config.yaml
n_layer: 11
d_model: 160
n_experts: 32
experts_per_token: 1
d_expert: 192
d_shared_expert: 0
activation: "swiglu"
moe_layers: [3, 4, 5, 6, 7, 8, 9, 10]
router_score: "softmax"
normalize_top_k: false
routed_scale: 1.0
balance_loss: 0.000245
balance_bias: true
init_std_router: 0.0286
lr_router: 0.00234
vocab_size: 2048
norm: "rmsnorm"
norm_eps: 1e-06
tie_embeddings: false
optimizer: "soap_variant"
lr: 0.011
beta1: 0.95
beta2: 0.99
batch_tokens: 131072
seq_len: 768
train_tokens: 526700000
steps: 4019
dataset: "wikipedia_en"
Below are experts of layer 7 (counted from 0) of a mixture-of-experts language model. Rows are named router (the router's row for the expert), gate (a neuron's input weights, with its number), up (a neuron's input weights, with its number) and show model dimensions 0-79. Each number is 128 + 32 x the weight over its row's rms, rounded and kept within 0 to 255.
Before each expert's rows: "comes after" lists some tokens at least twice as common just before its tokens as in all text. This comes from a sample of Wikipedia text that the model never trained on. Tokens count by the router's weight.

# expert 24
comes after: " 0", "%", " ", " —", " 1", ")"
router [105  82 139 134  83 108 136 143  82 134 138  99 103  88 128 110 147 197 116 111 113 107  93 129 103 130  82 132  82  96  56  96 140  91 114 145  88 128 114 142  93 171 113  91 112 117  72 135 129 157 110  99 137 109 162 116 134 135 111  69 131 177 111 118  70 182 146 167 102 213 147 105 172  66 159 127 152 112 123 175]
gate0 [ 75 146  94 127 141 192  84 143 147 127 166  68  71 156 117 134 124 112 182  98 131 139 141 147 124 156 104 138 179  95 148 141 145 152  60 162  75 134 137 132 114  92  73 123 130 129 118 122 159 197 149 127 186 166 148  61 129 139  88 109 116 123 173  98  78 104 175 159 128 142  88  81 132 121 175 155 129 126 134 130]
up0 [114  93 144 107  92 148  84 160  80 118 106 198 148 112 170 130 110 173  68 156 122 123 172 107 144 124  79  69 114 167  83  67 155 128 137 127  98 161  92 142 131 135 189 124 151 150 108 179 164 119  98 162 125 102 162 120 160 103 106 161 120 132 136  91  69  94 117 167 110 158 134 158 123 132  99 129 108 105 159 156]
gate1 [125 118 128 136 159  88 116 134 101 171 117  98 176 135 145 137 116 154 121 188 156 141 107 176 133 124 140 120 121 170 144 132 125 126  85 144  91 103 126 160 115 194 180 109 120 153 125 125  58 135 161  15 124 155 160 128 102  92 127 173 110 150  98 100 137 148 150 144 145 110 115 152 201  74 167 171  92 110 110 126]
up1 [ 98 114 126 119 130 103 161 114 117 112 152  94 133 143 111 144 141  82 159  98 130  89 165 159 116 128 108  82  74 101 117  87  99 128 115 132 104 160 119 125 113 119  96  79 108 104  68  96  89 130 119 110  96 161 129 105 114 122  91 152 120 161 127 114  81 140 146  86 141  85  85 148 142 186 148 164 129 103  60 100]
gate2 [131 112 166 167 123 106 138 132 132 128 118 140 136 170 120 161 141 116 123 177  90  95 162  69 115 124 198 138 150 170 129 134 135 141  82 127 134 109 136  88 124 121  34 149 162 133 112 134 158 127 124  68 101 138 130 200 118 136 142 100  94 117  55 166 140  70 119 124 125 151 130 115 168 153 145 114 109 166 113 242]
up2 [ 89  81 104  78 125 127 138 152 191 131 255  91  80  74 134  85 151 138  97 143 155 103  96 104 151 146 108 152 189 112 157  95 142 159 103 125 103  92 124 114 162  92  78 109 111 120 143 176 188 135 167 152 150 110 119 124 123  70  94  92 134 113 113 143  93 150 144 167 150 164  98 155 158 141 117  88 137 123 114  82]
gate3 [116 142 184  93 148 114 136 116 107  56  99  95 148  98  88  89 129  95 125 131 155 197 127 160 102 136 120 185 167 101 178 133 127 143 104 143 145 109 158 153 146 112 187 122  58 142  83  89 111 183 117 171 147 195  82 185 104 156 161 134 133 107  99 118 122 120  76 156 154 119 106 112 141  89  97 157  96 102 154  96]
up3 [185 110 167 126 144 188 109 142  84 114 165 175  82 180 176 127  97 160 168 128 130 102 126 164  97 120 179 149 173 146 144  61  99 177 173 152 122 190 101 208 126 109 141 126  60 132  97 144 173 165 115 113 131 127 130  73 151 166 107 101  87 136  87 144 161 148  65  70 139 144 149  85 159  92 138 144 109 100 136 132]
gate4 [110 131 125 158 140 133 134 135 111  94  60 183 108 177 160  70 131 168 138  86 101 165  83  97  96 146 101 159 128 124 109 146 166 140  83 115  91 125  81  92 122 164 137 138 147 130 131 145 201  56  67 129 129 119 128 111 109 172 139 120 124 101 123 135 143 122 131 143 175 164 157 165 114 123 209 141 163 139 137 116]
up4 [133  70 172 157 121  99 139 148  75 126 110 166 110 142 135 158 120 105 203 141 105 115 134 100 120  72 118  66 126 109  96 138 123  94 152 121 102 164 115 150 159  74  77 152 155 108 168  95 119 139  89 144 120 109 174 107 162 169 110 181 160 183 113 112  94 134 169 132 139 121 113 129  97  87  99 116 116  82 166 112]
gate5 [156 108 106 108 117 108 129 183  87  77  97  78 101 118  52 141 143 132 149 118 156 136 199 123 100 156 136 144 181 104 123 127  86 128 136 217 135 122  94 174 104 133 202 134 167 103 103 106 144 135  82 139 155  93  74 114 159 136 107 148 115 110  80 171  56 123 103 124 100 120 141 151 116 137 123 157 111 171  38 124]
up5 [100 112 135 141 151 147 138  41 114 115 141 155  89 207 161 140  96 145 100 159 131  86  99 139 135 138 159 113  80 103 127 137 176 185  97  93 144 148 145 159 155 168 110 143  93 163 134 100 156  78 115  98 127 189 152 162 121 148 103 185 111 119 192 102 198  95 100 136 144 144  63 149 113 121 107 107 127 123 102 125]
gate6 [143 113 108 122 153 118 122 158 174 119 169  89  69 137 142  85 108 116 130 121 182 129 152 123 137 125 104 113 157 139 145 164 116  98 146 152 102  69 113 153 163 144 195  91 103 150 179 196 153 144 101 115 147 177 131  76 129 114 207 146 134 125 101  63 111 121 114 140 179 130 117  99 145 127 133 201 113  94 173 101]
up6 [100 165 140 111 137 167 136 109 120 163  81 129  61  91 175 137  90 163 148  81 127  88 138 189  69 156 177  74  90 121 143 143 171 100 114 145 118  96 160 101 108 134  77 137 123 139 106  79 115 119 185 128 144 171 101 176 120 123 110 140 119  62 212 121 140 152 172  90 104 107 102 124 147 184 136 131 154 162 124 205]
gate7 [108 189  97 144 143 163 127 141 133 107 137 113  99 165 141 130 136  74 143 111 118 103 127  61 114 131  84  94  78 108  76 163  46 134  87 113 108 131  95 123 132 154 127 141 159 133 203 130 172 158 133 127 167 100 111 137 160 159 128  74  89 223 107 128  85  89 119 140 163 182  70 163 128 123 110 147 143 135 131 168]
up7 [138 111 132 117 138 152 105 139 175  95 136 121 181 128 129 138 128 153 116 178 149 111 199 165 143 173 194  90 119 108 210 158 142 115 145 153 128  82  94  86  50 128 129 123 171  57  90  96 147 122 104 140 134  97  98 100 223 133 163 156 141 136 182  81 211 173  64 105 101  67 161 101 105 100 130 145 115 159 101 105]
gate8 [137 157 120 153 143 104 107 113 139 114 129 117 164 178 212 192 188 121 174 150 161 164 125 117 125 105 143 173 109 154 110 181  93 158  63 124  70 172 180 122 132  99 166 133 108 172 118  89 117 136  88 118  86 144  84 120 131 158 139  88  86  56 136 152 110 104 138 135 144 120  76 125 136 172 105  80  74 120 146 152]
up8 [135 145 127 122 147 130 100 109  96 173 197 136 151 163 163 190 139 195 145 199 133  77 119 144 141 145 163 125 115 126 130  90 155 101 139 132 134 134 166 141 134 146 108 114 152 137 168  89 119 109  69 107 147 193 179 113  91 204 172  76 126 165 160 103 115 135 105 144  91  71  75  98 155 138  77 125 110  54 167  67]
gate9 [ 82 129 125  96 150 130 122 110 152 148 114 138  60  98 137 141 146 109 139 193 123 102 126 166 166 110 110 190 165 113 133 139 171 144  91 156  99  72 153 168 171 153 105 112 123  88 161 129  70 132 157 120 161  54  74  97 123 149 103 119  87 122  64  86 189 156 122 124  88 133 137 131 107 158  83 115 132 127 142 100]
up9 [113 122 128  94 166  95 169 139 169  70 159 139 145 157 147 144 116 151 159  68 129 114  78  95  92 100 142 110 120 144 156 181 135 120 136 170 108 139  96 161 121 160 123  90 117 124 110 138 108 119  72 198 118 168  63 145 148 158 122 122 160 135 179  95  59 147  99 178 158 137 112 109 105 126  63 159  69 107 114 149]
gate10 [128  85 159 146 141 139 150 170 116 165 181 168  84 130 120 143 176 115  79 151 168 100 122 154 122 120 102 152  85 155   2  96 132 126 135 175 147  92 129 164 131 119 135 128 114  99 102 167  73 150 101 136 120  83 130 109  91  83 150 178  71 116 141 115 124 147  97 118 101 134 140 146 179 138 154 109 136 125 130 100]
up10 [139 155 182  92 125 161 160 127 150 120 201 185 129 146 150  85 143 112 122  83 204 111 146 140  83 156  91 111 104 155 116 159 149  69 105 145 154  95 174 120 149 132  88  60 147 130 149 117 129 129 125 158  79 105  96 168 155 162 149 149 107  96 159 122 125  94 130 119 156 157 120 157 125 142  84 162 116  98 172 110]
gate11 [ 84 111 164 196 167 152  69  61 129 137 113 136 127  95 102 158 143 113 155 147 149 113 155  69  56 141 126 165 176  94 132 108 129 117  88 121 171  95 118 104 161 116 133  87 100 164 132 122 118 137 153 148  83 126 150 111 127 116  53 140 145 147 162 131 133  95 156 108 160 107 138  86 158 116 118  88  99  95  78 148]
up11 [ 70  53 154 192 121 159 109 122 158 157 106  77 142 133 127 119 195  82 124 182 157 116  83 120  31 143 179  94 131 118 157 203 132 150  72 130 132 120 121 121 164 172 106  99 114  68 154 151 136 111  82 124  84 129  65 123 158 121 157 151 104 111 116  97 106 129 154 153  61 100 142 100 128 120 122 151 138 165  74 103]
gate12 [117 122 117 121 129 112 188  87 102 127 103 156 112 132 175 144 159  89 104 127 146 120 175 228 126 124 144 125 122 110  94 117  82 152 108 130  95 104 135  82 117  64 143 167 109 117 118 125 164  24  86 119 108 108 155 159 152 129 118 123 177 135 164 157 114 113 140 116 133 105 183 129 122  69 130 121 176 127 155 102]
up12 [131 193 148 192 193 124  95 114 166 124  70 141 124  77  96 133 136  79 133 155 134 115  58 100  98 155 122 179 114  96 197  99 149 141 167  96  90 124 177 180 120 112  84 146 116 118 161 156 165 112 176 106 163  83 127 124  75 118 108 140 105 139  93 139 108 122 170 163 166 165 170 128  84 153 118 163 127 106 144 137]

# expert 29
comes after: "\n", ")", " Born", " by", " also", "ation"
router [144 126 146 179  77 122 136 134 125 114 167 172 148 117 148  86 143 191  75  80 157 124 129 145  95  72 124 171 147 125 134 151 148 154 186 108 115  56 124  85  75  80  96 171 128 133 130  97  96  64 105 108  89 101 113 115 156 145 152 124 100 130 142 174  84 106 116 154  98  92 135 182  92 145 149 128 111 162 153 153]
gate0 [ 96 131 155 179 149 147 135 112  93  73 181 102 121 129 138 130 145 109 141 126 152 174 107 126 131 133 126 108 159 161 106 115 136 140  65 103 105  74 147  42  88 137  67  90  67 107 131  63 142  66  89 170  96  99 117 190 143 124  75 130 150 118  58 122 116 121 144 133 185 143 100 105 138 127 104 111  77 148 211 117]
up0 [107 161 171  96 160 134 119 133  93  80 172 138 164 134 117 142 196 141 109 121 106 165  46 150 115 101 100 138 146 133 141 130 175 118 110  83 101 125  80  79 186 140 110 124  88 126 110  99 154  86 150 163 106 113 163  52 180 158  91 148  94 158 102  86 142 136 152  69  89 153 136 140 162 109 116 109 107 114  86 157]
gate1 [ 54 179 141 157 235 168 151 115 133 171 127 116 149  85  83 106 111 184 120 119 101 164 190 150 136 153 139 111 153 138 142 164 159 137 120 164 107 129 134 119 132 140 121 203 133  98 150 124  91 136 168 117 119 109 145 174 107 105 114 100 144 114 171 161  96 126 124 132 180 124 102 125  64  72 146  94 118 149  63 180]
up1 [138 106 116 117 159 103 132 159  74 154 208 118 105 163  73 136 162  71  96 125  85 141 118 154 111 118  79 124 250 140 104 136 118 122 129 110 139 120 140 129  92 150 115 140 139 170 169  66 119 118 142 203 152 103 138 111  99 144 156 121 162 171 154 106  88 132  86  98 125  91 155  65 120 141  66 125 164  75 140 122]
gate2 [ 97 135  39 137  92 112 174 112 147 158 139  87 155 111 121 141 127 207 132 143  88  74 128  66  67 164 109 176 157 146 126 142 149 149 171  52 136 143 115 187 127 171 106 131 202  65 154 110 134  80 129  60 128 150  98 119 159 105 154 117  98 184  98 127 122 156 140  95  96  90 138 146 129 107 126 120 130  83 123 153]
up2 [128 133 104 164  71 126 152 129 153 111 187 146 119  99 121  98 126 159 121 195 146 110 135  75 146  94 124 133 160 100 127 148 145 129 184  94 154 104 162 161  96 188 129 137 159 140 136  73  93 166 102 146 108 122 131 176 151 126 188 126 154 142  51 140  85 123 153 131 120  99  55 185 109 128  84 116  71 133 119  69]
gate3 [174 119 120  91 126  95 159 120  80  86 158 115 137  92 106  99  78 103 124 104  86 145  80 138 154 122  91 151  84 121 171  88 143 119 203 222 172 119  93 153  91  69 161 113  99 125  77 133  52 144 162 120 121 130 153 128 159 176 108 112 122 167 154 119 115 125  92 159  92  88 112 100 139 131  80 118 107 128  80 124]
up3 [147 130 108 115 118  56 129 128 158  87 123  94  62  95 117 112  97 107 106 119 118  85  97 128  56  86 129  80  66 132 159  91 158 124 110  98 152 133 110 151 137 162 184 164 129 103 142  58 119 126 143  50 141 149 157 154 151 119 126 125 126 174  80 120 122 161 131 152 196 147 147 137 173 155 137 125  84 169 160  88]
gate4 [117 115 144 132 151  97 156 101 118 190  99 128 176 158 107 126 133 212  51 123 127 143 186 104  73  62 115 145 154  71 152 138 132  86 150 111 139 119 135 115  99  85 156 150 105 141  92  93  93 103 139 135 113 162 139 157 114 148  75 181 213 124 150 169 143 153 134 155 105 104 145 143 115 167 157 102 134 148  99  83]
up4 [131 141 142 153  96 187  50 137 135 123 158 123 138 157 155 136 156 110  72 179 140 112 122 111 142 131 167 152 107 119 102 113 126 102 162 142 184 180  87 133 101  91 110  52 116  92 118 109  98 162  93  83 155 153 103 154 126 164 157  86 133 109 141 129 152 125 122  81 166 138  84 112 112 220 210 130 120  90  99  98]
gate5 [114 110 136  55 148 125 118  95 102 156 141  91 135  95 173  93  98 165  84 171 154 125  79 160 143 126 130 128 155 146 103 106 128 107 170 140 117  92 138 113 137 184  99 122 176  95 119 106 134 124  86  94 103 144 163 114  92 163 147  99 120  69  54 165 145 108 144 139 180 119 128 132 141 142 175 130 125 148 162  94]
up5 [163 182 187  81 128 120 151 138 149 138 128 210 121  78  80 143 181  98  88 175 140 144 140 119 112 139 185 103 134  58 139 179 143  70  79 147 113 141 149 129 117 163  74 123 109 103 112  95 113 116 183 136 157  71 117 187 101 165 152 114 137 147  84 153 159 142 128 139 104 124  70 125 124 115 196 143  82 170 184 119]
gate6 [151  91 175 151 105 103 189 127 139 166 180 181 129 160 137 108 140 125 131  74 143  57  98 143 103 181 152  68 123 100 150 144 136 112  94 157 111 158 166 162 108  82 154 109 142 134  92 178 125 109 135 127 128 148 148 138 146 210 130 114  65 113 111 182 140  94 125 141 115 181  75  97 123 134 138 138 158 132 151 112]
up6 [ 88 122 133 130 173 162 139 150  99  88 121 116 101 131 141 129 177 161  99 138 131 115 145 127 148  76  79 158 119 135 121 156 101 152 133 136 166 185 113 116 113 154 111 232  99 117 177 131 134 147 104 127 149 174 138 124  96 176 189 122 167 152 135 130  89 172  86 139 147 169  74 107 171 134 115 138 143 151 173 162]
gate7 [ 83  98 125 127 134  97 110 135 106 150 173 104  65 101 113 124 162 123  72 106 128 131  72 123 177 133 145 126  89  94 109 154 104 140 150  98 165 113 131 152 125 146 130 146 124 140  83 138 134 192 174  99 145 129 100 192 109 128 180  94 171 162  95 112 142 121 163 134 136 109  52 124 177 125 101 111 159  95 134 138]
up7 [ 88 158 120 108 186 119  96 102 126 129 111 145 147 106 156 145 137 116 150  76 121 125 140 101 140 163 104 110 131 109  32 139  89 159 111 133  95 171 106 129 103 190 142  82 109 114 150  98 155 142 152 130 183 121  99 150 168 143 151 107  90 160 118 138 175 183 117 133 135  89 106 125 112 112 144 139 142 214 169 143]
gate8 [184 132 122 133 123 131 143 120 153 159 188  79 151 172 122 134 144 140 125 108  65 112 139 130 103 108 128 137 157 167 223 101 145 115 141 169  90 119 117 151  88 153 156 102 140  96 149 113 133 170 122  80 122 131 163 115 113 108 184 164 124  99 110 138 110 119 145 158 131 174 108 118 142  98 115  34  78 160  91 230]
up8 [148 137  92 117 114  98 179 128 152 152 157 150 148 143 173 183 115 115 150  71 118 195 130 137  96 139 129 118 150 124 185 110 172 145 139 116  91  53 120 115 118  69  92 151  97 141 110 122 137 165 137 131 117 142 108 123  86 133 193 101  88  95 110 154  44 161 176 138 185 113 178 131 147  84 112 118  81 150 137 204]
gate9 [168 137 109  98 167 126 123  78 113 199 118 182 144 162 142 147 171 123 126  96 112 113 114 135 166 141 104 119 141 124 100 143  98 156  85 119 103  95 107  81 218 117 134 137  85 141 126  92 119  89 161 156  81 211 154 140 143 148 144 140 128 115 103 103 187 113 122 102 135 120 132 153 111 171 131 154 127 122 184 199]
up9 [142 127 122 105 165 144  54 126 130 115 212 139 145 126 130 125 137 116 142 144 143 121 146 227 142  88 167 139 113 158 150  88 189 149 108 165 112 116  62 159 181 122  89  64 172 149 135 150  71 121  44  84 103 139 121  96 123  70  95 173 150 139 126 136 167  90 126  70 137 103 152 111 112 142 161 133  93  96 145 147]
gate10 [134 147  95 171 162 127 118 107 108  75  67 137 101  99 105 198 129  96 151 113  92  78 120 149  76  90 100 156 136 129 117 136 160 123 126  75 153 180 155 184 176  99 130  87 145 100 183 122 108 123 137 178  85 119 174 123 115 107 150 116  97 134 192 152 130 125 110  75 134 132 122  94 170 118 110 139 122  93  67 102]
up10 [184  66 127 131  93 174 148 132 104 132 159 172 128 170 151 138 136 112 118 148 149 133 126  91 108 193  71  89 135 114 152 156 105 131 114 129  57 118 124 152 149 200 192 115 131 178 124 115  96 174 136  98 123 165 126  98 106 176 120 169 162 115 121 107 101 135  68 116 159 117  94 106 115  62 171 140 134 119 141 177]
gate11 [141 148 166 174  85 145 142 125 112  94 115 108 109 103 122 142  90  93 137 174 133 155 142 180  93 187  84 139 121 133 176 113 157 119  81 172 162 200 147 122 125 154 169  78 155  99 125 111 107 164 101  95 104 126 109 151 168 127 155 129 106 101  87 177 155 131 136 127 184 133 101 133 178 149 165  67 160 105 147  83]
up11 [155  92 103 141 172  83 109 195 111  69 167 151 124  86 123 104 128 154  77 110 137 167 187 151  90 115 174 152 104 104 108 125 152 139  86 113 116 129 114 101 125  86 139 165 103 169 117 100 207 114 125 140  82 177 161 143  82 199 120 106 146 128 125  63 137 113 119 175  98 123 135  90 148 138 131 137 141 133 100 154]
gate12 [151  72 126  98 127 154 157 129 170 172 163 176  91 105 132 134 159 130 121 145 109 151  98 147 160 158 153  66 126 134 106 112  74 159 123  82 119  92 143 100  61 116 139 177 120 148 146  98  64 130  69 109 145 119 160 120 149 210 132 181 107 146 112 155 157 178 146 142 112 161 154 110 204 123 154 176  99  71 123 122]
up12 [137 137 147 109 133 171 145 104 142 100 134 132 160  94  92 134 111 160 106 114  93  97 103 112 123 154 143 208 133 168 110 104 166  85 114 147 149 113 133 164 167 120  83  83 140 113 172  89 160  94 154  86 117 146  80 194 132  91 188 108 115 148  69  97  94 122 151 165 164 161 104 153 113  29 132 113 157 123 150 104]

# expert 2
comes after: " the", " The", " a", " re", "The", " his"
router [138 100 123 131 171 105 141 144 130 131  81 160 160 153 164 160 153 117 104 124 119 116 113  91 139 113  89 132 117 145 143 101 105 109 100 117 157 116  65  79 150 156 121  92 105 117  91 102 131 132 185 175 133  96 184 122 134 102  65 164 112 108 187 138 150  69 123 149 107 193 226  98 109 116 110 112 148 184  94  49]
gate0 [110 126 160  93  75 168 134  88  85 106 119 172 159 133  97  71 119 145  72 173  85 101 126 113 158 135 120 142  86 153 170 103 149 120 161 179 149 116 135 125 106 163 102 106 105 139  83  99 150 149 164 222  85 131 105 109 135  98 140 181 129 133 151 133 116 113 168 136  56 103 125 158 111 128  94  95 109 132  81 204]
up0 [166 108 145 147 171  99 136 103 195 119 134 117 126 141  78 100 155 113 132 173 175  94 150  90 132 150 121 116 161 142 130  93 148 131  67  60  64  92 166 157 104 155 119 112 143  60 137 139 142 135 174 144  47 115 117 115 105  70 146 148 139 119 154  94 131 163 130  77 145 105 126 110 105 133 130 184 127 111  93  97]
gate1 [189 103 107 160 140 120 141 134 105 134  80 190 168 120 102 139 119 160   3  88 105 118 127 132 141 143 100  76  46  98 165 144  96 114 154 153 124 177 184 133 139 116 144  40  94 159 127 114 104 124 142 164  67 174 146 128 160 144 142 128 157 140 142 108 102 151 126 119 158 148 170 175 159 116  83 159 161 122  55 155]
up1 [ 87  84 129 106 133 114 141  81 103 142  81  67 140 162  88 133  74 101 152 157 142 113 129 154 165 141 121 144 163  84 103 121 136 178 104 103  56 118 133 122 179  84 191 161  93  90  97 130 151 190 150 122 166 113  93 161 154 151  86  96 107 163 148  92 109 161  81  96 193 105  92 183 114 124  86 127 165 146 111 139]
gate2 [138 138 125 115  99 127 104 172 130 144 105 114 133 116 105 138  89 139 141 134 108 139 138  80 139  93 150  87 112 192 153 111 137 129  98 148 165  71 175  75 128 125 114 149 132  72 176 112 150 182  93  57 117 104  95 161 107 195 156 135 156 148  89  92 132 144  48 129 118 143 175  65  78 124 165 156 156  59 154  87]
up2 [123 117 123 142 143  63 152  66 176  78 115 158 126 139 129 146  90 173 143  55 156 191 124 118 101 153 150 119  81 156  36 119 121 140  63 116 131 132  84 129 107 122 100 106 152 124 133 141 168 126  94 176 140 109 129 188 102 135 164 146 159 160 134  95 161 128 112 151 108 108 175 147 123 100 104 119  72 138 140 104]
gate3 [125 167 183 127 109 123 110 129 123 150 140 195 121 127 109 136 125 111  93 165 143 120  52 164 116 160 139 123 168 136 115 112  77 138 146 193  80 152 142 133 111 165 154  70 125 135 182 125 190 125 140 115  92 142 152 104 131 127  93 157 133  91 191 107 141 103 103 124  95 138 162 160 131  43 147 105 152  88 105 116]
up3 [182 161 186  86 148 171 143 148 168  79  51 153  93  81 129  98 108 115  98  86 122 148 138 108 143  59  92 101  53 130  92 153 189 116 156 115  86 113  93 181 144 156 133  92 133 105 141  47 135 118 144 124 110 156 143  99 137 139 132 120  86 122 119 117 182 111  98 120 173 132 106 113  98  92 135 178 148  93 115 122]
gate4 [165 119 133 123 214 103  95 119 127 139  99 149 114  82 183  82 133 140 114 141 127  96  74  76 109 102  63 102 117 145  76 127 110 120 142 117 116 130 119 125 105 128 158 116  96  89 110 128 117 163 117 167 122 150 104 151 147  81 121  80 116 105 109 121 143 119 130 144 120 163 165 114 140  47 187 125  98 172 100 121]
up4 [135 123 119 108 141  55 136 130 121 117 117 138  75  97  94 108  98  68 175 146 150 131 115 142 146 103  87 118 183 110 167 116 175 107 164  93  92 157 158 155 136 162 115 103  67  62 107 118 147 150  86 107 122 147 128 143 150 186 150 142 187 102 125 140 108 126 168 101 109 198 174  94 168 154 161 118  91  61 132 139]
gate5 [147  91 132 157 136  66 151  94 131  87  94 114 110  69  99 134 124 134 141 183 120 144  99  73 120 116 194  64 105 144 127 106 109  68 153 119 179 138 155 169 140 103 160 114  96 152 143  92 120 130 122 161 166 105 129 142 177  61 114 170 164  73 133 163  84 130 121  88  81 113 133 162 115  90  66 179 185 122  92  96]
up5 [108 154 119 129  91 178 139 136 125 146 143  95 143 196 155 149 201 145 184 178  67 147 125 110 148 123 159 144 159  87  84 148  60 123 186 136 146  75 138 121 148 170 172  83 143 124 160 127 102 137 109 155 126 151 130  83 138 188 146 109 141 128  60 144 119 127 173 108  64 107 119 126 115 136 142 149 184 145  91 138]
gate6 [121 117 142 113 124 129 116 134  67 119 174 132  87 150 102 158 133 141 152 183 151 117 162 121 131 145 142 141 138 112  74 135 138 162  95 127 135  84 130 110 142 192 106 125 136 123  97 175 109 141  98 103 126 128 122 174 104 163 108 109 125 160 126 126  98 185  73 147 116 113 141 142 103 146  89  91 132 155 116 171]
up6 [124 153 129 122 149 136 142 159 122 106 124 189 107 125 150 113 150 118  95 122  90  93 138  83  77 112 190  93 101 121  98 137 162 143  72 117 163 143 126 144 141 149 134 185  85 166 158 160  93 139  83 132 147 135 109 131 145 115 123 111 148 117 111 145 123 185 184 128 152 117 101 109 207 136 122 136 147 157 133 118]
gate7 [115 103 121 167 130 127 108 156 131 144  86 143  47 131 101  76 131 117 172  90  81  87  91 145 104 133 178 165  79 197  92 118 114 150 121  99 215 127 136 162  56 145 129 127 119 142 113 103 100 110 142 104 131 139 114 155 127 128 110 113 140 198 132  77 116 149 140 120 130  91 141 116 173 125  83 144 111 155 184  77]
up7 [142  95 156 148 115 164 151 133 128  87 177 114 109 143 202  69 147  72 137 146 151 145 120 181  93 145 103 154 102 124  97 171 144 146 127 149  87  88  88 118 152 119  82 110 159  97 113  40 202 122 114 101 158  93 111  22 110 158 113  91 141 123 154 101 131 165 152 111 154 102 129  84 116 123 151 116  97 114  77 127]
gate8 [102 168  86 187  94 147 151 124 166 130 158 125 128 129 133 139 104  68 144 170 110  79 153 116 117 144 114  92 120 167 124 134 167 160 128 102 116  99 143 130 101 101 120 109 101 146 105 147  89 188 163 161 161 148 160 134 146  62 152 129 111 134  99 155 140  91  69 143 114 104 164  98 187 100 118 109  81 163 126  73]
up8 [ 96  89  73 157  76 119 155 118 119 121 177 118 163 139 148 136  66 115  84 174 118 113 117  90 122  78 131 151  85  99 140 133 165 133 130 128 124 125 130 133  82 114 153 139 128 165 130 106 133 160 112 141  70 161 105 171 143 135 159 129 104 165 128 152 145 126  22 125 137 115 115 130 138  97  87 101 127  70 146 130]
gate9 [ 89 181 137 124 105 113 147 109 139 146 101  72 120  59 152 161 130 152 139 183 107 202  90 114 173  91 198 120 138 112 119 160 106 124 130 143 157 131 108 136 164 141 121 107 146  86 146 133 112  82 133 152  81  68 110 143  78 212 132 128 167 171 138 143 107 112  69 126 159  96 162  81  60 116 120 152 147  65 163  76]
up9 [142 147 147 168 165 119  86 112 162 147  89 202 124 132 124 168 104 120  94 154  77  93  89 184 131 183 140  87  54 110 171 164 159 158 162  90 126 129 151  80 162 129 183 112 154  95 136 193 101 130 129  53 117 129 121  95  93 213 145 165 127 135 113 112  89 116 116  98 148 171 117 108 162 131 166 152 130 125  97  95]
gate10 [150 101 135 125 160  88 113 110 219 160  94 165 141 119 113 134 157 162  98 176  72 111 171 139 197 139 169 151 169 113 127  99 143  99 133 142  96 127 137 171 147 173 156 148 157 130 153 114 142 142 200 154 115 101  99  63 164 111 115  92 190 171 136  78 121 196 163  28 143 119 173 147  82 142 125 115 167 165 119 129]
up10 [128 148 155  89 126 154 148 153 144 166 137 110  92 146 178 146 127 159 126 184  95 116 113  72  70 120 136 181 104 169 163 143 154 109  65 108 167 129 136 145  75 106 132 118 136 116 100 120 184 134  84 142  68 138 115 173  96 119  70 124 131  90  83 128 180  90 108  88  64 165 142 139 106 109 160 109  75 151 109 144]
gate11 [147 170  88 188  91 100 126 107  99 135 124 165 113 105 113 103 165 110  55 148 173 100 175 134 197 110  98 142 103  96 112 109 106 101 128 126 102 179 146 100 139  99 147 123 142 155  83  98 141  98 114 109 118 105 106  77  76 153 118 159  63 102 117 150 147 165 155 167 112 135 163 131 133  77  83 183 110  29 151  29]
up11 [132 128 104 188 114 128 170 122  85 144  97 206 128 148  85 152 104  80 158 138 155 186 151 149 149 122 112 147 126 134 204  92 148 126 126  86 106 140 134 105 150 126 149  83 169 150 148 114 107 170  54  70 153 125 114 158  70 154 164 211 147 156 134 134  91 121 149 146 136 183 166 113 118 131 164 115 144 132 136 107]
gate12 [ 93 134 132 127 144 108 128 126 195 186 136 125 110 118 121  78 114  85 144 183 121 143 146 152 154 145 123 138 162 104 121 146 114 129 151 157 185 153 145  89 130 150  46 122 107  86 126 133  51 116 158 119 131 134 135 111  99 129 128 120 152 120 155 113  83 150 176 111 141 130 141 119 144 123 145 115 147 126 121 112]
up12 [231 146  91 109 135 106 154 107 104 144 133 106  94 117 140 171 169 153 101  98 136 113 139 152  88 139 143  74 108 155 161 141 102 106 102 140 100 129  98 156 129 137 123 150  93 139 114  89 192  82 103  85  89 102  85 138 100 207  93 168  98 116  59 175 121 128 113 118 196  96  92 132 108 113 198 123 135 151  59 190]